config = dict(
    num_hidden_layers=9,
    hidden_size=384,
    d_shared_expert=128,
    balance_bias=False,
    lr_router=0.00229,
    num_key_value_heads=1,
    vocab_size=46377,
    norm_eps=1e-05,
    rope_fraction=1.0,
    attn_scale=0.0884,
    optimizer='muon_variant',
    doc_mask=True,
    max_steps=4323,
)
Below are experts of layer 4 (counted from 0) of a mixture-of-experts language model. Rows are named router (the router's row for the expert), gate (a neuron's input weights, with its number), up (a neuron's input weights, with its number) and show model dimensions 288-319. Each number is 500 + 25 x the weight over its row's rms, rounded and kept within 0 to 999. Numbers have three digits each.
After each expert's rows: "mostly gets" lists some tokens that are sent to it at least half of the time; "comes after" lists some tokens at least twice as common just before its tokens as in all text. This comes from a sample of Wikipedia text that the model never trained on. Tokens count by the router's weight.

# expert 17
router:519489483487480480494468482493485502484466467478475448475523498487520480474484523520515470478533
gate0:508507506523531482496554479506527489581480496445521524488502470505522472534474520528480528467546
up0:510488530534568517524521547521455469503482496522525465484510478494485503527501468494539508486506
gate1:462521537485516475501481491481508459472538486522524495483556488491477482471473465488484507474470
up1:542475484516475505524506512492489503502483522518493519493461486515485488552494518500521468506510
gate2:486493513482501504505501492481514505502522521511514526508504497456487482491510534493498417514507
up2:487501502471508511516496526509492510527506500481531486491486484477491516491503502474502470510484
gate3:484508533541436519477561524506502443519524487469473507527502494522480551515474487529492547499487
up3:497473474508495529466473466533528551486502547474516511572506482491464501530465514467493472528448
gate4:458484507441511517475484479516497515469528530514512511517496527494527495525509511486518501476546
up4:506518502537459474510538490498502472518479466472485518478493459485457507458476502508489503522477
gate5:481499481492522540508503522491457517450481525505490505523477473522471552482466495461458522467524
up5:515473512486557487488507505490520520470476494462487480482467477504524530538504472536483546482474
gate6:476520547509511512511472504520514467531471508515475463517418498468524496494482480478536467508506
up6:518479442497506480505513501483510528462546518540553523507539499513454532524516509534444511468528
gate7:549494510466503522476517540479467476484527465500496459501505511492483475532546480539494495454526
up7:533498503498456494452503585539480510498517463515512524519466493496494512484519532509549550483493
gate8:437484536494500485482492521448509504491518487499486470486474509477531542501492485533509511509485
up8:499486549491531526513479495510470513506509555544492490499520545484514537491477496478484572515483
gate9:516512473464511514523478493493518521533499478475546476525516550529499513560485505531523508449530
up9:488508514509497483508512510536484489509468512513457542482499474473501495436525486503503492548475
gate10:466492516506504479507486457512508522491514476475531525530503486491468590494538511498448522524476
up10:521486528549455531506482480464492469512490538524476495460464480475493496504478477541503513492544
gate11:494516509518508491495451498508494495458487516506483506463514523501495510439498480477532526502533
up11:483512518506524496500427507498495510489469496481493492490519543510507536468499507489503458544520
gate12:507512501459463484515532499519504508487529506552461472485527467452533486505532458574496515510476
up12:536519500519517476516526495485535491500512524498502514505483467462487452506515493524503479527492
mostly gets: "|", "==", " •", "===", "====", " Company"
comes after: "\n", " |\n", ")\n", ".\n", ";\n", ")"

# expert 4
router:490489506483495514458502487526470475548512486510496497506498489519510513507563485535493496541534
gate0:488469504516500538508507497501467512494469483521543521518536550500486532500493551504482522522507
up0:487500508516500497480562493472505500533509504492528536492542508512460486536500550486497516476476
gate1:488539470483481487528519475537426445529490503481528511491490494510479512523507495502461538505511
up1:507508498454472488489503470492520511545541469500454435531492447523492462477489500493524506474505
gate2:486465518506495503517505565482522515499481512495472501526481511487462523498507540502503471496508
up2:455491502510525461487475532498528531504522490486483496557490522500460513500491495527509474552511
gate3:560499461472471516493489515493476518512510542528491508552470506540470540543494474491461535540539
up3:448466485526501494489492517494533505538490509524514496458482529484516470508527490487529461519480
gate4:485515482485498513511520495498518475506539483494506503518502501477486490476534531501502472509490
up4:464512500492500537489511479480460462482507449495508506474511488478500487502558536542497487474483
gate5:556554483505491530496511469502516524509546512467457503497463498514514460496466475474491430473486
up5:498488485515484504494556484494512531505510488531533485489522485504531535526485467517528526523474
gate6:548462522513555547564530470532440517534477486510521536530494487481499469493499552484516489500529
up6:488476487532464468518513537501435552513485547470506473491509494491461494489502469471533492507515
gate7:495497466496470458495493530505509534474497472444518544540520564507503567483515515510486518485480
up7:459466476536474495505515517490527492481540487447464536483505488524513509476513517479474487521476
gate8:520539489447480480480503506491484507500542494477478498507510502493511486506498479520489541509467
up8:473520549530508506507490504536517517512510493513486503512469477516531476511509516532549527489537
gate9:462524455480518492523537541473475526569513471463538552525474479491449502514559470470449463467535
up9:474489548508517530502478530486489482450493496555554481483494519492533506509474523474460507489474
gate10:483523476522481499491491542478480482516511494523503494547486452498498515487514540473505462527488
up10:533518456540503478496489524524522502548529528503506512493498501485519483504494515500487523524476
gate11:516493476513509581510503509532522491492490526490486525489498460497506541484506517508503507484511
up11:510518517497480549521542502504535560487485512463502508494547474498517488477508519503502472490525
gate12:501513477482503495512522505480470486524499553476501485510460526514460498491522495491531504496537
up12:482524486470493481517496484479476483511493523503510490528503458529518533499527536506525528527493
mostly gets: " that", "\",", "),", " but", ",", " century"
comes after: "0", "9", "7", "8", "1", "5"

# expert 10
router:496529513493504547508428471517532535511507490533495510524475502508517530496473483506461526520520
gate0:498526532454448530511536498500540532472489489484495481527490475455494508454524505481518458484501
up0:533521506439479526537513499506552545496482523485469465540495506480495477475525550489506487483549
gate1:516502509484483515512499505468536479490493496437498499480529498490517532471523528508485519509497
up1:492517506459508500468496494499504440519486483512495473460495514533478517494501508513530513461524
gate2:495515477504521492493501470483523496540481494460473556522446466484480554509534523468531540486497
up2:472481497486527527479533542493489511501498469530491483517540519478520473506499479515501487477530
gate3:539527507495538472494503447466552462489487485521466472492515513536515525513493550498493495542508
up3:509551531507470517527498448475525508502474454529470538510491482479503491491479521510497502474546
gate4:560505559509499488488492473505514531503476519502457552525534504525547479469530537513515512498509
up4:465514463487462522465514515466500486506538532540515524475494481476495477485507488498515512520539
gate5:465456486507490485472505452531469497498478486505526541494536510474510488505550475497475525518481
up5:469446474531497520508486514480517520545483521502494504464487521487502504523442521490473483505517
gate6:503513495509471448505492501557520470525532453494482531509480478523497509512479514506477502511511
up6:491478490500478513553508509474482518493494543534553427482520507488509482491508474506524500490510
gate7:508471513507518497495499482529476506533494486469500485508480451492511456508488503523452484500520
up7:487532498507496525463507508518502480520510484482539492466506434530494479486515484476484493477504
gate8:515524507538519472498518486487459552505531512514535517510507483503532477514477536465501502523488
up8:477485507503485535518518514479558481485495509453478496516536491520511507550485475516517478538483
gate9:450505505495558503524487496520509492476496514539493512493555466536509511474531536505482519497533
up9:464487505492546459494546492512492503467484567497492475501523508491545491477494488503488504525538
gate10:514520498507527483509503460506503551468484484488533448526489504518508497443482503506508513486539
up10:489512499497502480482496465483530558458483499491521470525487513526504477447476518527489508515500
gate11:511506514450505514526496540450506514490483489507464482498526471479527516512468499464486518519531
up11:530448483537523476537508531533485469522527492482547533506495510506557488474496531550494487518461
gate12:466502518498531466444492486514497512419528540532471500536511509486567516482499491486495458480500
up12:494521511516516477450490481492509496464506501502471490514506506492551515444479489509473492487501
mostly gets: " game", " single", " round", " series", " film", " species"
comes after: " the", " a", " of", " and", " to", " in"

# expert 15
router:486513472482474519490521500498551488518502503532474442497474530488546483511483527522506519584497
gate0:498477474549485507494460501476541501461469544520539523483497529536537488501533493467511506509477
up0:542522481492482511532473520494498491527535546477492541493514528498503523512480500509514510505492
gate1:536483508494516528500512482471519509505495511505497511489501512515547505520500473444454503509537
up1:527522446525469505521546520515480481511492471490502493495522478513479484502507547537485482486521
gate2:505498469513527467475541516488490521505520479537531472516569506527518530439536475514486501515532
up2:505502509501499491430515495483548501487505494545516503505531545493518529491499500454475496490482
gate3:492500528453436470522509501503506500510469482507507474472492505528516484522465527469518501543496
up3:477528509485461486507500489517521518503485473515524503476497514516515479519491518508491505528518
gate4:539452533573484502507511488496524511496499512465490477545465552485501503469502482523469520532515
up4:473539461501525483504469441475459456454500498498545483486460510524518483553514469502513490454538
gate5:487490514535511504538512459496521493494486523504547481508486520515495527540464510526453499483503
up5:498506527485500540482475528493467480518481482483496527477513467523510479445501520459515458530510
gate6:467513449500477455529504469479464515500513524479498529495479471501502494491485510511479510525549
up6:533518470496477481540543482492456508535545505485463505528466518500492504475492521522476489521519
gate7:514527487502503445482497504504449552485457478506501496533472542481512514483460515471527550493504
up7:442509526475508492470492467466445477462516505503507550500494490505464517486520502531514502492555
gate8:519477511491505567480494447496516532504468474487473461537526556456493485516493497507503475469473
up8:481505485524494496518499545491479513512533486524496504470497490564454439464491480548493531480530
gate9:487504521507494477484516526498501503522511510470517513504478492525517525495520469498513513492479
up9:507508525486508517515502463529510480481443416507529498518573504466434495508511473490467493485544
gate10:501486443512499485492496465492493538480517522499514471521562473529470472506467495449536486514466
up10:487484487501474512491532474444521468527486474453481473503491551442488513532485506530508496515520
gate11:487479463543494489449460490514528464507489468517506519522477464545542482481513491478506495541519
up11:525522530513524502532515493504512489531502501475497482510553485469476533485482495492508485493488
gate12:452493493458508480486499558500478468468515540519491484497499527493537534504509531529495536502501
up12:490484520482513488497518529483512453505527548521472487505471515475509493520503510486483501522506
mostly gets: " |\n\n", " —;", " election", "History", "'\n", "|---|---|---|---|---|---|\n"
comes after: " |", " |\n", "%", "|", "==", " |\n\n"

# expert 12
router:514494498485442510492516527491539534521500501503476497499513540485538464524446482452495453548468
gate0:488472501498496515535466497478484498508499512447495466436459477481458481519533516509506493512509
up0:509474512480517517536483492455487481518490517415524473435444470500465461464497512500515488492489
gate1:481469509496485468488463490476489466497459473511511520479508499493500498513460459502472538526510
up1:499531497523506534481484506536544502482515465480514473498478532457501498478508550525495487480500
gate2:524481497487540490533491521499532491504516489533546472545539484516512511525462486481495517494496
up2:520457538494468509519466485521503485506522468468477479450522501515537498483517460550466531524477
gate3:504516485497491495505489534502500478512504431455529534518504481522487498511486481476487483480500
up3:510508479499505478484474527508471508500510476463552509534508481530502483494481490473476492494513
gate4:509474454526503500486478473476458472515531540518538479501490505490480493542500565546471495555509
up4:507516520520548478521477521505493534486509451471499520481475489477543536515489501505556468511455
gate5:502482474420497462484484495524485501493499490479482491457520484499504503532482509546493506524476
up5:468506570532502524508507478493481464520502489549520517528476498492488479485515473474494495472523
gate6:477511479545482538510535513456469474512465508492525488464499509456430506475509532493496497499467
up6:515486496547531535486560524493498465470476499516456474504505485478445511500519517519492502483471
gate7:505498499524490452528511525487525511453509501500510500508515502535532470502485524516483534503538
up7:495500487473521502472496491522462505504507503497502468475474511505512508535503490502468489532493
gate8:512466507534473475515469515492525513485488514517503507516544529506521557495489483494514519455528
up8:469484512542469482492424468525512546468530516521538498542509446518542543453532528446506495468513
gate9:534521491491476484509477516534512529524484525481529478514506541498493463545539473523445488492521
up9:550524514535492475533463483538508527479465480445507476507506522491503464511566491524465520476478
gate10:506484530483482509512512507498528535543501498466519554504498486498506539511453496517536500490480
up10:448486534474501503479492522474474530506525504447461501527518505502542480523479504492494461524504
gate11:486479492499511534474466487519494484522509476509484481507498456519501476535527476481473505515497
up11:518515501495502463485524517503483519492473484481518503480494502471515504517512524495503474490487
gate12:496508536477474486497523514504514486493523519525535520514507544560498499474439517487483506458469
up12:491517500473466509534527491574496494511515521530527506530509526522475504470469488496460503524469
mostly gets: ".\n\n", ".\n", "′", ".", ").", "\"."
comes after: " |", "1", "0", "3", "4", "6"

# expert 23
router:504501512458452497521512507539507533483505492456504533492506522498490522528496492508507503498465
gate0:504490479490493503479494528508481443484518476512493491463494547503492518519581525527529519509508
up0:501533485494476491507505493505518457500503521527527495474459497500484516532554523473479495544497
gate1:449490517488483493488502529489518486507499467474512513506484485494521476519513520479525499480542
up1:490511514510476449512506483478534504548491489507457501484522496470528517494531546508501503562508
gate2:465513440517508458505481546486488535483506490477542534478491491466513520523514495484505465540489
up2:450490515487516493502500465471501510501514510541484512526505468522499495439464495450470529494518
gate3:498521532514473488491490479488475515505517487483482492524496466542509521501471489499486497476540
up3:469468523498501509455500515501461477531477530533513524507508503508449465530482498474464528500475
gate4:539486500478480486525494502519531523541520515544470484528493551479524561522474479495478510473485
up4:468487555504547502525497474527475469495466503561494514540506478496518494503535463543484474538519
gate5:512477547443503483505496524515515504489512529484482506497503437534491505463451470511497479485478
up5:483504511522491467489528568497517465507510525498490518520497479573541470463489477545495463507475
gate6:526536532494540508488534507472539518478495509525520487504493496497472528446497522471499510492453
up6:511516560492442491521473491480513479526503467472534514509520521500486472481455532513489575496507
gate7:499499501515428504497492512476481514502481464469530549485475467503466495459520541532492536489508
up7:491487504524447486510480475501444504510513486486501544511499484506460522474485556495508458493505
gate8:468519481472518509517438526494466575494494487542480480461495458527475477538470510504499517530499
up8:514475498491470484473518500506507452504543509514469478485505448498505476482489508450525497507516
gate9:547490520514517514457525511516513527495482490468493527484529507484508513517466531486522479503517
up9:449506490453488485485471504470539479475510504466551488477464548517507519460484484563505494478496
gate10:513472549484466500551508470521533469536535476501520495471479507499514483442492522476517469477499
up10:513513518493491492512531494484460476471485545518511513514495485509502510526491479508483477483471
gate11:544520482522470493511474504454531471538508475505488489469475507504520506479544459531510476498516
up11:552560516459534494550517519455528536480489466531505505524499508485512524514525434492472510449544
gate12:516457515445507487516505536458466533545541471474464468509522472540487471481506481527485518539542
up12:527551511556496498480485459560535468458449536501498502478476523461499534506500508476492470511439
mostly gets: " |\n", " football", " %", " —;", " Votes", " MF"
comes after: " |", "|", ";", "==", " was", " his"